Weights of a small mixture-of-experts language model, trained from scratch on English Wikipedia: a sigmoid router, a variant of Adam for the experts.
Below are experts of layer 4 (counted from 0) of a mixture-of-experts language model. Rows are named router (the router's row for the expert) and show model dimensions 128-191. Each number is 500 + 50 x the weight over its row's rms, rounded and kept within 0 to 999. Numbers have three digits each.
Before each expert's rows: "raises" lists some tokens whose logits its average output raises strongly, later layers aside; "gets" lists some tokens that make up at least twice as much of what it gets as of all text. This comes from a sample of Wikipedia text that the model never trained on. Tokens count by the router's weight.

# expert 27
raises: "Y", "oth", "ook", "8"
gets: "1", "2", " ", " | ", " (", "–"
router:609584486463479510560541576538574417481457570561539488479477495480572524548590535488372453563472554505522482515482498513426459530542509525518562544545493517486458504511404502496488519477462536

# expert 23
raises: "tern", "formation", "g", "form", "gr", "f"
gets: "-", " in", "–", " |", " of", " a"
router:487577532523436557501518508496480498452426504442469511560469440406505459588526600495551525486387552451453503486553490526373524502467534481622484563518529540519469432481543439431457521555499512

# expert 2
raises: "m", "t", "ly", "v", "com", "b"
gets: " in", " to", " I", " In", " for", " an"
router:512484552529499474559547504485494424485561518447482505523532424446536518559555635507561614424477529505505501530399457472399488482479540481523484489521476507562467412427586428491425507476432483

# expert 21
raises: "1", "2", "5"
gets: " | ", " |", " ", "-", " (", ", "
router:530523600549449469517562594471497480480542544491530507529556585367502532477653468469462520461460523542493567461553495527391431501467527543487545558547487465454522397494459497522543509477508449

# expert 25
raises: "ff", "s", "t"
gets: ".", "2", "1", " | ", " A", " I"
router:587584538492506561497551515447473436510510567502524496480463444431481500528534583541496562495471536417480532500517527481355413535568468535603468567598533475552480415521495472421407560553499588

# expert 14
raises: "ction", "verage", "chie"
gets: " a", " A", " |", "A", " was", " is"
router:541612529534484470509506526450410425452466538538428456442412515380462455481513562489499590407461519471467482504517573413430395425426566494474456569506539476584445394514542451497524501582539518

# expert 12
raises: " than", "ñ", "rack", " than the", "ira"
gets: "ing", "s", "ed", "a", "es", "y"
router:499532498495403436553514414602401504582502503423490397455536501389485510496524498571475536544470440523395492641524519547589464477545549589516501458511583522468531506494511520515501510526508442

# expert 0
raises: ".", "th", "–", ","
gets: "1", "2", "\n", "0", "3", "4"
router:570490465510424522434490424435491486484474567470499504431517473441464482476551525590497536552473534402511551591439538532476497419561423610625481486527505593480501403506526534406440495519473567